Weights of a small mixture-of-experts language model, trained from scratch on English Wikipedia.
Training: a variant of SOAP for the experts, 317M tokens, 5295 steps.
Below are experts of layer 5 (counted from 0) of a mixture-of-experts language model. Rows are named router (the router's row for the expert), gate (a neuron's input weights, with its number), up (a neuron's input weights, with its number), down (a neuron's output weights, with its number) and show model dimensions 384-431. Each number is 128 + 32 x the weight over its row's rms, rounded and kept within 0 to 255.
Before each expert's rows: "comes before" lists some tokens at least twice as common just after its tokens as in all text; "gets" lists some tokens that make up at least twice as much of what it gets as of all text. This comes from a sample of Wikipedia text that the model never trained on. Tokens count by the router's weight.

# expert 4
comes before: "\n", "|", "-", "==", " ", "The"
gets: "\n", " |", " ==", " ===", " Born", " medal"
router [ 72  76 121  75 101 101 166  79 130  99 173 156 182 138 122 164 163 155 193 143 166 124 111 106 149 164  84 177 139  80 126 155 176 110 151 123 143 121 102 183 156 123 153  86 104  82 122  98]
gate0 [187 107  79 108 158 105 118 157 128 106 156 171 112  60 147 126 107 136 157 127 167 133 137 107 176 132 107 163 144 158 122 102 153  89  93 142 132  66 136 129 132 133  90 143 167  98 169 132]
up0 [200 135 150 128 118 118 112  71  56  77 159  82 120 122 117 141  88 110 109 143  84  98 149 134 131 162 110 123 207 117 104 137 102 132  98 103 111 129 163 149 148 152  96 126 112 152 138 177]
down0 [ 89 149 125 166 112  68 200 100  96  55 111  58 148 138 128 162  90 111 165 133 136 131 114 129 122 132 168 178  82 148 144 149 134 162 102 163 147 181 112 150 102 108  91 158 157 119 124 131]
gate1 [134 103  97 182 155 145 119 131  78  63  59 172 167 200 134 105 173 124 155 184 115 115 125  97  81 118 143 157 124 173  80 133 113 113  94  54 116 146 161 165 129  91 120 167 142 128 170 118]
up1 [197 178 150  99 103 120 174 121 202 176 133  99 102 103 106 125  99 129 101  71 133 101 126 164 150 150 124 130 150 135 152 181 129 168 140 145 112 135 123 130  82 155 143  77 165 112 119 146]
down1 [112 129 170 109  62 120 101 104 118  96 182 159 129 100 131 183 172 126 131 149  95 146 133 132 163 110 176 152 127 185  80 115 105 136 122  94 122  94 114 217 187 133  86  79 125 153  61 133]
gate2 [203  83 140 124 153  69 143 154 129 150 107 135 137 166 107 101 183 110 143 195 136 172 113 132 113 102  83 175 198  76 129 136 175 134 136 110 154 131 188 106 155 124 103 151 145  84 153 120]
up2 [193  93 121  95 143  59 151 143 126 124  94 137 132 152 129 127 120 134 152 194  84 165 127 118 139 113 113 185 178 105 156 164 166 149 198  94 146 120 162 111 131 134 111 130 184  80 108 155]
down2 [115 126 144 104  90 113 111 123  77 123 136 102 125  57 158 115  76 137 125 112 132 136 100  90 174 116 162 108 157 162 132 135 153  28 110  90 104 139 120 118 121 195 105 147 148 145  68 142]
gate3 [ 92 133 163  67 106 124 162 213 135 153 130  82 109 167 121 124 105  96 116 126 127 137 118  97 126 124 124 155  61 138 183 138 103 158 136  85 136 168 187 171  72 143 103 110 119 154 138 131]
up3 [146 145 171 136 112 129 123  75  93 106 108 130  38  73 119 130 131 156 124 138 160 139 179 116 144  95 130 122 139 142 104 101  52 101  69 166 111  73 183 108 124 114  70 143 111 127  68 147]
down3 [108 122 126  84 117 132 103 147 159 159 145 152 140 169 104 114 159 101  70 162 128 112  71 137 118 129 115  85 114 150 142 199 114 133 129 149 102 114  86 131 122 158 143 147 128 115 102  79]
gate4 [128 119  82 119  94 172  70 153  92 123  85  76 173 191 100 114 149  95 144 180 115 118 126 129 128 160 133  96 125 181 158 176  85 116 140 120 134 135 100 121 154 144 165 119 135 124 110 115]
up4 [107 127  41  72 163  89  93 103 124 132 134 152  65 147  94 138  87 102  98 193 158 166  99 168 150 139 144 146 138 112 136 134 146  67 156 154  93 185 139 153 135  71  79 112 111  75 102  67]
down4 [121 109 137 173 150 107 171 130 157  87 131 103 132  65 177 129 141 145 127 157 183 148 154 139 147 109 144 122  95 160 121 102 149 112 106 154 165  98 154 176 113 106 138 134  98 153 104 174]
gate5 [ 79  76 125  88 127 139 184 106 120 181 109 103 132 175 105 155 180 136 157 123  82 108 140 129 174 144  81 115 136 123 167 155 150  94 137 136 157 120  61 136 121 130 125 140 112 131 140 106]
up5 [126 155 126 134 186  78  71 129  74 112 129 108 152  71 125 132 102 129 144 122 117  98 130 119  46  76  92 177 118 111  57 130 119 148 139 136 146 127 100 136 168 112 121 153 118 187 112 112]
down5 [124 128  62 139  97 122 113 183 122 175 130 123 118  86 101  81 152  85 148 168 136 106 139 162 174 136  84  80  89 142  88 146 122 188 158 125 164 158  57  48 101 153 158  95 112 118 139 145]
gate6 [149 114 108 186  97 149 192 120 122 118  67  91 114 126  92 106 112 135 122 147 114 144 121 110 139 151 145 112 113 120 110  54  83  82 124 147  72 125  96 128  90 127 106 145 102 144 146  58]
up6 [ 76  56 130 124 171 162  87 111 146 122 113 147  95 188 143  60 105 155 125 139 147 192 131 190 134 115 134 165  55 121 179 117 156 167  64 138 182 126 143  74 112 133 114 131 147 110 152 159]
down6 [ 99 123  32 113 159 147 151  97 106 139 114 113 151 164 110 125 132 124 171 129 137 152 131 180 111 128 163  89 167 151  74 124  60  88 135 180 136  68 123  82 124 113 148  93 185 140 110 100]

# expert 44
comes before: ".", ",", " of", " and", " in", " to"
gets: "s", "es", " they", " years", "ers", " people"
router [144 148 162 159 111 146  80 142  95 125 144 116  74 119 153 156 104 181 104 128 169 106 112 155 162 151  84 149 146 137 162 141 166 157 106  99 160  90 202 106 144 108 134 141 126  86 111 105]
gate0 [154 107 110 125  96 121 118 114 155 159 114 124 145 157 103 123 154 149 113 168 145 124 114 160 184  92 116  99 120 130 119 134 131 180 121 145 129 105 175 133 120 154 144 172 185 128 158  82]
up0 [127  95 114 139 150  56 120 106  64 105 115 133 155 142  96 149 153  66 150 127 200 195 122 129 168 121 192 130  60  81 211 122 115 182 135 112 140  82 140  98 128  66 134 113 136 126 185 115]
down0 [108 100  78 157 134 133 120 146 144 104 143 114 153  94  66 179  97  55 131 147 146 102 134 100  89  73  99 177 149 126 120 112 147  99 142 163 152  85 143  38 142 147 103 134 150 129  63 116]
gate1 [ 71 100 128 139 129 114 130  85 120 179 117 143 122 121 102 108 136 103 143 133 109  78 167 159 126 133 138  71 148  84 131 113 112 116  93 145 137 146 116  84  91 134 139 123 117  72 127  91]
up1 [135  91 151 137 178  72 150 136 146 155 122 172 127 148 117  90 139 134 126 143 182 164 124 116 180 156  82  72 121  95 142 115 141 142 135 152 176 146 110  62 166  97 110 102 135  72 142 110]
down1 [144 117 114 146 171 101 114 164 148 148 158  97 111 114 153 150  75 149  79  90 131 145 166 156 122 119 153 156 127  76 106 171 103  77 177 124  99 129 105 126  89 116 104  40 113 160 117 166]
gate2 [143 101 168 158 186 116  65 143 184  68 133 166 152 142 143 166 119 116 149 174 177 126 144 127 131 119 162 100 128 152  80 135 102 134 179 134 120  65  97 131 161 113 148  64  90 138 107 155]
up2 [170 125 135 177 137 140 196 137  65 131 135  68 123 128 109 116 147 197  74 136  63 142 128  97 168 160 119  61 171  98 157 145 134 168  89  87 109 123 199 129 101 108 108 138  97 129 113  86]
down2 [165 170 165 103 136 124 128 140 106 129 188  87 180 110 156 136 131 122  98  92 107 130 105 144  94 161  97 162 189 160 158 159 171  97 108 117 179 107 157 140 112 159 128 144  81 114  83 130]
gate3 [148 137  78 141 123 107 122 171 106 178 146 149 101  96  97 135 117 102 130 174 143 128 169 173 111 105 121 119 110 198  68 127 135  95 143 161 107 145 132  97  81 156 184 130 149 133 142 136]
up3 [138 111  90 154 148 131  97 112 155 121 143 128  34 132 124 141 135  88  46 159 132 159 222 179 123 114  47 144 123 175  69 122 116 152 111 157 120 107  54 119 105  99 147 133 139 112 166 145]
down3 [113 148 135 133 127 181 173  40 139 126 162 177 144 147 171  99 150 107  36  84 134 130 198 154  84  87 109 129 131 112 118 161 183 139 116 142 142 139 112 128 116 163 106 152  97 112 123 115]
gate4 [171 174 126 163 153 134 139 170  77  86 150 104 144 105 117 113 174  83 106 166  83 150 102 114 139 106 113  99 154 155  65 148 179  73 217  97  91 137 105 149 194 146 107 131 143 142 189 131]
up4 [198  82 132 185 117 119 133 128 120 125 124 166 151  93 111 165 168 110  96 189  89 147 112 119  42  73  83  89 210 121  34 156 161 117 155 140 133 126 155 132 155 159 119 109 137  73 107 144]
down4 [139 173 126 108 166 109 113 139 140 101  94 116 132 160 112 161 182 187  47 112 147 122 116  81 123 145 190 155 154 152  99 159 143  88  63  53 132 165 142 106 106 132 118  74 189 124  81 163]
gate5 [110 181 100 101 189 132 136 100  56 118 155 107  84 156 145  73 146  94 135 167  74 139 120 142 126 128 114 149  90 123 157  91 116 142 170 110  84 128 119 149 108 145 151 126 136 130  82  97]
up5 [128 146 129 124 125 123 123 122 147 133 119 107 152 104 161 175 126 119 113 190 108  75 122 135 133 131 113 101 168 143 223 150 132 123  62 143 110 114 106  75  80 153 118 120  70 178 163 109]
down5 [ 90 109 196 119 109 124 166 125 136 112  73 114 135 126 109 127 138 154 109 142 135 123 148 115 177 165 109 115 162 143 105 142 133 112 107 130 149 151 157  78 105 133  42 120 103 162 148 138]
gate6 [107 153  85  64 146 105  94 130 133 147 185 171 140 175  73 142 149 102 136 104 147  96 107 108 123 120 139 125 137 175 120 151  75 118  96  93 149 149 172 125 128 221 110 162 172 173 146 156]
up6 [127 112  81 108 111 169 109  88 112 157 137 139 123 105 133 143 166  71  89 153 103  88 120 115 133 167  94 147  91 129 157 149 121 153  68 119 120 106  75  60  80 185 146 177  87 176 151 208]
down6 [ 92 151 151 116 153 110 156 148 123 130 143 130 112 144 103 180 155 145 156 152 119  93 101  91 176 141 137 142 122  99 167 197 150 114 107 102 129 128 113 108 116 125 157  41  81 185 205 104]

# expert 40
comes before: " |", "\n", " 0", " ", " —", " 1"
gets: " |", "-", " ", " and", ";", " 0"
router [169 172 114 104 134  97 164 197 104 130 133 167 104 126 139  87  81 123 160 146 102  76 130  97  81 127  78 116 158  93  55 151 150 158 154 144 169 187 217 165  91  93  92 143 111  98 106  82]
gate0 [124 189 125  72 154 112 147 110 155 188 102 129 138  87 100 100 146 140 123 155 144 163 144 180 146 198 138 185 112 171 158  66 129 126 151  86 110 147 120  76 166 198 142 217 122  60 146 143]
up0 [132 125 163 129 110 100 175  94 140 190 113 150 212 137 140 113 152 125 154 150 134 196 100 124 165 110 132  74 119 155 130 126 176  92  98 132 116 107  66 129 120 138 173 122  82  79 175 127]
down0 [127 153 140  81  81 117 154 115 136 153 220 116 106 143  85 160  88 151 147 142 134  95 115 109 163 114 121 119 127 110 166 155 117 183 114 107  89 140  48 117  87 152 201 156 102 103 151 142]
gate1 [144 187 123 152  76 192 109 129 103 143 157 145 117 113  95 136 112 102 105 111 151 128 152 130 110 142 104 125 111 101 154 196  99  89  72 113 147 152 127 128 128 179  75 106 141 141 139 140]
up1 [171 186 102 199 114 197 142 129  89 151 107 188 132  84  73 141 119 123  59 143 120 136 148 163 135 171 115  88 175 112 135 123  68 103 121  87 139 229 120 103 132 174 119 103  67  85 178 104]
down1 [126 174 164 210  50  81 100 106 137 161 171 103 160 146 105 122  94 103  73 121 156 138 200 168 113 140  91 111 122  58  57 152 133 141 114  85  59 184 100  82 113 172 118 179  85 110 148 139]
gate2 [130  42 143 124 176 122 138 115 142  84 108 157 122  96 151 128 126 119 157 156 118 208 121 113 126 118  98  78 146 151 125 105 158 117 149  71 220  90 138  82 137 168 130 150  88  79 155 149]
up2 [152 137 123 208 104  91 117 173 118 217 156 133 113 139 129 100 140 131  92 166 191  89 147 118 110  92 114 145 124  87 157 133 111 149 117 175 104 115 127  53  63 145  93  90 138 155  93  81]
down2 [126 110  96  92  64 148  99  90 116  63 190 202 132 117 123  77 145 125  99 135 120 106 158 115 141 200  86 121 142 139 114 125  86 141 166 159 110 123 172 142 231 119 163 163 134 159  98  85]
gate3 [143 143 128 122 134 149 112 154 147  80 130 110 129 149 120 105 107 136 179 111 118 126 114  87 190  98 115 100 135 130 133 142 171  99 196 146 121 183  29 167 142 113 161 111 210 147 182 146]
up3 [ 86 110 156 135 104 157 115 113 102 175 122 159 122  94 185 192 144 161 145 148 122 138 156 181 106  84 134 109 154 138 113 166  81 106 136 122 161 148 132 100 119 143 117 129 120 156  95 111]
down3 [127  24 146 130 117 156 131 120 164 136 118 112 150 143  78  89 109 122 157 106 144 152 107 152 159 104 113 185 123 160  77 154 113 153  70  53 154  88 133 111 121 158 155 158  65 148 146 161]
gate4 [111 118 118 157 135 110  92 134  79 114 223 117 149 122 121 120 156 103 113 128 112 121 164 119  91 173 141 108 141 153 167 140  82 156 126 173 104 100 107 170  98 152 135 167  65  99 130  67]
up4 [121  89 144 146 141 110 131 166 114 186 143 131 133  99 175 170  41 143 131 128 137  82 113 153  77 133  95 103 113 143 146 117  99 141 143 189 158 182 146 163 135 117 145 116  48 119 120 129]
down4 [152  90 150 141 148 134 139 132  94  67 123 127  92 137 167 151 178  64 116  61 143 117 123 145 134  68 108  99 144  99 113 178 117 119 146 147 129 146 135 111  94 118 119  91 121 158 165 160]
gate5 [136 182 131  97   5 107 181 112 113 114 137  83  93 111  92 148 143 115  87 129 139 108 117 121 127 180 169 134 154  76 134  98 101  79 113  94 117 139  83 114  44  94 137 102  87 177 146 152]
up5 [126  88 153 182 122 108  88 144 115 146 115 144 144 101 140 134  60 120 129 128 143 201 119 211 124  76 112 111  83 126 129 129 110 111 123 142 129 105 176 133 159 154  84 179 118  99  95  91]
down5 [ 92 137 125 104 145  73 141 151 125 148 183 130 181  64 168 135 126 161  40 125 178  80 129  93 126 139 126 128 152 118  81 177 119 126 143 127  77  97 159  81 121  71 128 143 117 153 131 152]
gate6 [137 129 127 103 119  99 165  62 171 140 106 101  80 106  98 107 213 116 120 125 163 135 135  81 107 157 162 107 138 104 120  71 117  93 154  64  90 159 158 179 135 150  81 141  85  69 115 121]
up6 [140 146 142  93 139 107 117 147 137 143 110 151 128 190  95  97  98 152 112 176  84  94 159 183 126  93 144 149 172 125 107  74  85 177  93 201 155 108 110 106 125 130 149 106 150 123 158 103]
down6 [179 144 119 124 114  98  77 145 132 147 122 163 105 118 108 110 157 112 114 177  57 131 123 112 121 159 173 102 186 140 102 155 113 168 129 161  76 117 122 120 215 123  62 125  80 144 163  68]

# expert 13
comes before: "\n", "==", " ", "The", "===", "In"
gets: " |", "\n", "==", ".", "===", "---|---|---|---|"
router [ 97 137  89 120 168 136  93 110 118  95 193 123 154 125 116 214 145  69 169 137 156  69  92 140 159 124 138 114 130 157 150 186 165  59 151 147 130  85  98 150 212 143 175 102 133 129  55  75]
gate0 [115  91 126  90 151 138 141 116  93 135  93 138  84 133  82 148 120 141 131 116  87 165 131 121  82 151 133 107 135 145 145 192 164 111 106 114 109 146 156 153 106 103  68 124 142 114 119  96]
up0 [144  84 144 145 214 105 109  86  89 102 119 119 143 163 162 138  95 169 136 118 111 155 103 177 115 134 125 138  89 158 140 169 125 170 108 137  72  89 125 138 137 110 121 135 106 123 135 141]
down0 [107 150  60 109 131 121 194 141 114 107 154  64 131  98 107  82 117 123 196  81 142 131  80  69 111  99  63 153 114 129 139  84 137 176 147 120 162 127  73 146 129  95 164 149 174 125 143 140]
gate1 [105 117 135 186 151 123 146  86  94  99 188 138 109 136 170 139 129 132 136 128 134 169 132 155 165 167 127 144 140 156 115 118 142 108 112 173  86  71 121 113 108 100 169 119 142 144 122 155]
up1 [138 153 122 115  94 151 155 145 151 193  77 126  99 150 142 116 116 135  94 127 159  63 127 113  87  59 132 164 157 133 169 140  99 161 152  99 138 153 161 101 123 155  75 123 117 130 140 120]
down1 [114 165 115 166 170 150 141 157 127  86 109 160 234 116 175  64 135 102 125 156 207 135 192 153 140 135 120 153 129 172 117 134 132  27  86 132 159 175 153 136 104 118 151 157 152 117 140 158]
gate2 [107 167 139 111  87 102  88  95  90  94 149 118 116  72 108 126 112  59 154  73 134  60  87 144 167 165 105 120 172 125 107 100 107  27 113 131  85 158 119 114 122 136 141 167 138 117 102 101]
up2 [167  97 131 128 174 153 162 144 150 167 118 172 109 168 163 135 142 151 149 154 134 137 152  99  63 101 142 131 123 105  87  94 148 165 130 156 211 152 186 130 167 155 155 123 180 107 119 148]
down2 [117 141  63 105 104 146 164 166 135 103 133 177  99 124 142 204 105 102 126 137 136  72 164 147 139 148  83 118 118 127 131 126 121  56  95  47 200 223 113 145  85 117 162 117 139  97 134 129]
gate3 [134 139  72 118 117 138 159 162 126 133 159 118  95 141 131 147 117 127 132  74 157  73 164 169  92 149 127 145 119 116 146 120 153 172 177  96 138 105 124 182  35 104  89 143 138  95  74 125]
up3 [139 121 150 149 138 108 116 135 120 124 165 132 157 179 111 125 145 145 135 141 124 137  94 121 206 106 119 145 102 133 103 165 171 173 126 137 132 103 160  92 160 137  88 127  72  99 165 112]
down3 [139  94 111 141 199 108 177 127 102 159 105  74 125  81 138 108 157 166 169 143 117 158 156 114 116  84  74 165 158 140 129 137  43 203 155 167 153 110 118 104  85 115 135 134 100 162 170 101]
gate4 [115 136  81 143 140 124 142 110 125 156 150 139 139 156 141 122  50 128  97 191 115 154 114 106 141 199 167 100 165 141 112 163 165 194 156 135  93  99 161 103 172 141 142 183 168 109 170 131]
up4 [136 129 100 121 169 127 164 185 100 142 113 145  72 167 141 121  65  92 102 194 148  81 108 123 125 175 164  82 108 131 174 151 149 192 199 161  80  98 158 137 176 110 121 159 156 112 179 120]
down4 [117 112 109  88 150  96 116 120 146 136 124 133 140 123 131  95 125 148 143 164 137  72 114 149 178 147 120 103 145 124 120 135 149 187 131 156 132  89 109  67 100 167 162 120 137 110 167 153]
gate5 [146 129 175 144 127 111  75 143 121 106 165  99 108 101  77 124  84 147 151 126 103 142 141 103 117  87 133 114 141 150  91  85 174 117 109 103 156 140 129 125 132  65  88 118  35 128 118 130]
up5 [163 125  96 151 108 130 168 142  93 106  96 146 136 125 134 115 167 119 112 177 166 169 118 171 107 155 127 116 131 123 147  84  93 166 159 135 109  75 134 154 146 123 115 154 109 140 127 146]
down5 [222 145 100 163 144 123 173 145 125 117  72 119 133  90 132 151 135  82 149 152 123 156 116 118 135 148 134 146  89 115 127 144 162  83 154  79 205 130 162 111 118  61 152 136  80 115 125 163]
gate6 [108 159 123  81 153  83 147 149  91 188 115 126 119 186 149  64 177 132 117 127  69 119 122 175 128 153  66 120 129 150 124 128 113 119 128 141  67 152 107  93 146  69  91 138  39 211 170 151]
up6 [100  93  80 169 114 184 106 160 106 119 133  89 153 152 153 149 118 133 114 154 126 108  97 146  59 101 215 104 158 119 142 146 154 128 174 152 106 149 114 164 179 179 128 140 138 105 133 138]
down6 [107 139 103 112 158 135 147 148 106 125 181  86 150 154  93  86  91  99  57 163  54 110 120 164 113 154 163 147 141 143 115 172 108 140 148  86 176 101 127  68 168 120 118 110 188 103  83 140]

# expert 22
comes before: "\n", " The", " In", " He", " It", "born"
gets: ".", " (", " on", ")", " in", ":"
router [164 114  80 113 127 124 155 111 156 157 201  77  86 139 118 108 103  60 152 152 124 182 117 103 141 125 197 143 135 113 125  51 178  65  98  64  58  58 161 100 111 162 128  98 202  85 157 103]
gate0 [171 158 134  99 159  79 134 157  87 137 158 130 110  65  88  48 103 164 103 138 104 208 132 142  72 125  78 180  91 145 152 150 104 156  82 128 159 113  99  99  95 109 148 157 123 156 133 137]
up0 [ 85 133 117 150  90 148 126 129 161  95 148  90 108 145 127 178 175 124 160 123 187  70 152 144 179  78 121 101 139 148 139 164 153  92 163 127  81 107 119 147 125 172  99 111 123 129 126 172]
down0 [122 153 148  52 118 128 133 185 141 134 116 148 167 132 154 127 139 138 126 129 138 153 156 169  81 159 158 125 135 111 127 132 131  77 113 171 165 153 155 189 118 158 118 158  98 126 110 117]
gate1 [108 115 173  50  85 168 138  87 168 175 109 126 108 107 132 134 127 130 152 144 157 107 126 118 133  74 159 153 137  96 112 146 128 173 147 125 113 147 178 157 108 114 143 116 118 113  80 172]
up1 [ 56 161 185 106  75 137 169  55 137 176 134 167 138  43 105 107 162 101 165 122  92 110 131 136 166  92 147 125 138  90 107 164  50 143 113 113 139 182 115 225 140 107 151  86 117 131 105 151]
down1 [122 137 139  92  86 114 127  89  92 141 175 151 127 146 105 204  84 119 147  83 137 146 122 166 132  85 166 108 117 103 149  98 119 114  92  93 114 178 127 120 130 122 129  82 124 109 128 128]
gate2 [ 95  94 124 124 152 106 154 139 171 131 100  55  89 162  67  82 113 117  54 129  67 151 122 134  78 145 118 145 152  95 201 151 159 132  99 150  62 140 128 119 130 102 109 138 138 166 124 124]
up2 [107 101 140 137 159 135 157 164 152 115 148  79  69 189 124 125 104 153 126 144 145 182 114 144 141  79  97 138 154  97 118 107  68 151 151  80 162 202 185 145 141 129 192 117 171  91 154 102]
down2 [ 74 130 144 141 142 123 175 142 151 150 131 135 116 124 119  98 121 150 171 146 106 129 111 212 152 117 188 140  80 136 122 185 122  99 117 102 182  84 161  95 119 145  95 103  88 126 213 122]
gate3 [157 136 137 100 150 194 129 148 159  58 155 149  34 131 124 113 134 112 110 150 124  95  67 141 164 149 100 138 189 131 180 159 141 106 121 147  95  89 127 141 172 141 113 116 136 158  88 135]
up3 [127 109 138 182 120  57 109  79 108 191 138 111 204 148 143 157 111 166 119 100 110 137 169 144  76  89 119 141 111 131  86 121  96 130  99 121 134 143 102 105  84 136 158 160 131  92 203 108]
down3 [141 169 207 106 100  94 126  99 128 115 130 104 134 144  99 156 125 136 141 147 118 140 115 136 118  59  86 127 127 157 172 146 139 137  61 108 117 102  84 120 144 145 129 164 134 137 112  51]
gate4 [138 126 146  99 129 128 184 175 145 108 146 164 117 123 174 155 163 140 185 145 147 105 150 159 155 151 146 176  83 169 150  91 194 116 166  90 144  52 101 156 221 140 114 145 107 139 161  99]
up4 [144 121 130  93 135 110 177 175 115 139 121 171  83 121 128 147 120 118 143 145 155 120 148 148 143  93 148 162  92 166 184  81 186 115 153 103 175  33 123 151 195 162  84 136  96 153 172 133]
down4 [164 135 125 130 116 139 145  92 115 106 112 128 121 124 111 131 128 156 136 110 149 144 145 134 125 111 130 168 176 147 160 167 108 168 156 176 151  72 214 152 117  97  83 125 163  95 129 111]
gate5 [147 150 143 148 128 134 101  95 148 159 142 140 114 131 115  66 114 123 155 154  63 145 117 110 123  68 122 101 178 107 138  85  44 116 108 114 125 161 148 170 185 106  75 104 131 126 124 104]
up5 [120  87 131 155 146  98  87 119 119 105  70 118 128  64 158 181 204 175 155 158 140 160 144 121 140 119 111 137 111 109  70 115 127 190 159 131 149 132 172 159  71 151 127 161 201 104  80 117]
down5 [136 112 132 138 111  88 139  90 148 128 124 145 149  94 104 151 176 150  75 101 147 134 168 182  66  98 109 113  95 113 129 115 182  99 110 123 142 139 147 115  78 168 126  73 144 157  83  95]
gate6 [163 150 135 134 131 198 161 151 165  72 103  96 147 156 152 114 129 113  88 158 130 166 142 179 147 108 112 147 130 169 150 153 119 118  87 134 145 124  91 188 113 153 122 173 155  96 102 133]
up6 [ 91  93 154 127 135  61  83 101  90 155 171 143 119  88 111 157 118 139 180  69 127 120 113  88 108 140 138 114 120 108 139 113 146 114 144  89 100 124 149  97 155  98 167  86 109 161 175 140]
down6 [116 134  93 100 102 144 160 174 142 119 126 164 175 125 110 130  39 165 168 121 102 122 160 186 163 164 142 150 180 123 137 134 151 176 104 162 108 135 109 120 139 137 112 126 145 104 151  81]

# expert 24
comes before: " the", " a", " and", " he", " which", " but"
gets: ",", " and", " as", " of", ";", "),"
router [148 113 159 138 155 174 113 122 148 119 120  51 121 182 105 166 155 140  88 134 107  93 116  93 100 154 113  94 123 164 165 137  96 150 126  56 111 154 139 120 161 118 150 161  70 118  80 186]
gate0 [178 132 112 114 158 160 107 183 152 133 186  95 110  69  60 120 135 134 150 171  90 160 130  78 115 146 138 130 138 155  65 107 114 137 103 125 150  98 188  99 100  88 139 148  74 156 135 157]
up0 [135 108 148 156  82 119 126  55  91 124  48 151 163 198 158 172 139 133 128 104 153 130 113 186 165 100 135 120 128 104 155 133 116 117 136 120 139 137 107 158 148 135  97 142 174  91 139 118]
down0 [ 69  56  66 139 133 125 180 138 168 100  95 114 106 132 206 123 132 129 104 190 161  65 104 150  93  88 131  84  85 191 144 122 107 122  99 114 175 139 195 115 125 110  76  90 117 159 170 106]
gate1 [119 122  99 131 123 120 111 138 145 108 153 183  72 179 134  87 174 118 163 136 160 137 123  82 197  73 112 111 109 105 150 146  87  96  97 132 148  99  87  97  96 131 114 114 133 136  76 134]
up1 [123  77 134  96 172 133 181  90 161 162 222  67 152 124  80 125 139 179  56 129 109  91 165 179  57 142 139 115 137 128  78 111 144 166 147  63  96 141  93 131 127 144 109 136 130 120 157 165]
down1 [136 134  97 104 125 110 163 136  89  42 134  79  99 151 164 157 134 154  76 163 170 153  83 168 127 147  76  49 143 162 205 101 114 118 140 179 127  64 112 160 116 124 136 159 121 167 100 117]
gate2 [ 64 160 104  95 139 121  81 133 118 132  96 130 104 150 142 145 148 115 120  96  77  96 183 183 159  93 151  73 105 105  70 111 126 107  76 127 126  80 153 122 112 125 174 126  97 123 118 150]
up2 [163 103 148 106 146 158 159  99 134 159 139 139 148 137 121  93 116 166 164 184 158 135  86  63  76 153 103 149 145 147 198 154 103 158 138 157 106 166 116 114 157 116  99 139 214 123 116 106]
down2 [125 119 113 131 117 140  85 127  93 117 124 107 145 142 135 121 131  84 101  87  79 119 133 131 143 181  89 106 127 156 105 105 121  48 166  77 153 160 186  95  91 111 147 188 136 117 190 163]
gate3 [157 133 129 124 118 131 102 138 110 158 146 140  99 173 159 103 162 110 153 186 206  85 132 175 142 104 168 199 121 128 172 134 173 110 114 111  63  90 139 122 117 139 130 113  99  84 135  62]
up3 [ 90 168 138 148  92 138 134 101 144 105 145 133 134  95  73 137  82 121  69  28  92 121 120  96 138 128  56 110 181 120 115 111  66 119 147 156 150 168 125 124  97 134 101 158  98 182 140 198]
down3 [130 147  93 140 105 138  76 172 134 191 149 120 105 188 133 138 110  38 130  89 173  90 166 133  74 144  89 156 146  77 154 116 114 156  94 128 123 117 100 107 140 131 166  85 152 139  96  79]
gate4 [102 101 114  65 153 137 155 132 163 127 146 134 111  95 119 130  94  87 111 104 149 115 138 166 135 167 117 141 134  72 144 122 105  77 127 171 143 139 158  91  42  87 104 108 162 154 134 150]
up4 [154 112 123  95 130 175 172 134  65 178  87 108 152 181 134 130 114 142 155 134  97 160  87  76 126 182 171 109 116 152  84 132 136 110  87 128 116 145 105 147 110 112  96 110 139  72 153 121]
down4 [ 74  70 148 110 135 161 102  91 128 155 100 114 114 156 149 138 147  85 203 128 112 136 176 165  58 147 108 145 104 113 182  79  79 120  69 146  66 102 118 132 123 163 130 142 144 182 101 145]
gate5 [155 102 141 109 108 119 125 113  68 150  95 133 107 119 149 136 162  98 118 105 150  87 115 126 197 118 125 169 122 161 130  50  66  95 181 113 151  57 199 139  89 136 130 145 107 119  42  56]
up5 [111 123 139 160 118 126 106 103 169  80 144 134 170 149  97 128  77 149 118 157  88 162 135 102 117 124 113 130 136  91 123 159 164 162  99 127 122 128 103 123 165 117  96  87 132 120 159 177]
down5 [195  93  70 140 116 145  97 109 119 143 132  71 158 225 171 157 171 119 150 166 124 111  78 108 136 150 137 151 116  99 116 108 111 133 124 143 131 132 136 129  97  88 175 121 110 161 100 101]
gate6 [ 82 221 121 117 100 141  81 125 118 127 144 151 167 125 160  86 143 102 120 112 106 136 139 127 126 154 115 135 144 144 127 126 165 161 141 155 148  97 167 146 189 110 192 141 127 162 135 109]
up6 [159 167 121 125 147 161 176 147 116 103  91  72 193 162 178 169 141 136 117 163 103 114 107  89 133 171  78 111 135 117 164 125 141 148 139 106 100 158  95 130 163  94 129 114 142 133  87  78]
down6 [107 127  96 152 116 142 102 139 128  68 109 101 125 129 156 137  94 100 169 149 152 107  94 130  86 133 158 128 151  88 124  96 164 116 142 142 126 176 182  82 187 197  90 168 137 149  93 168]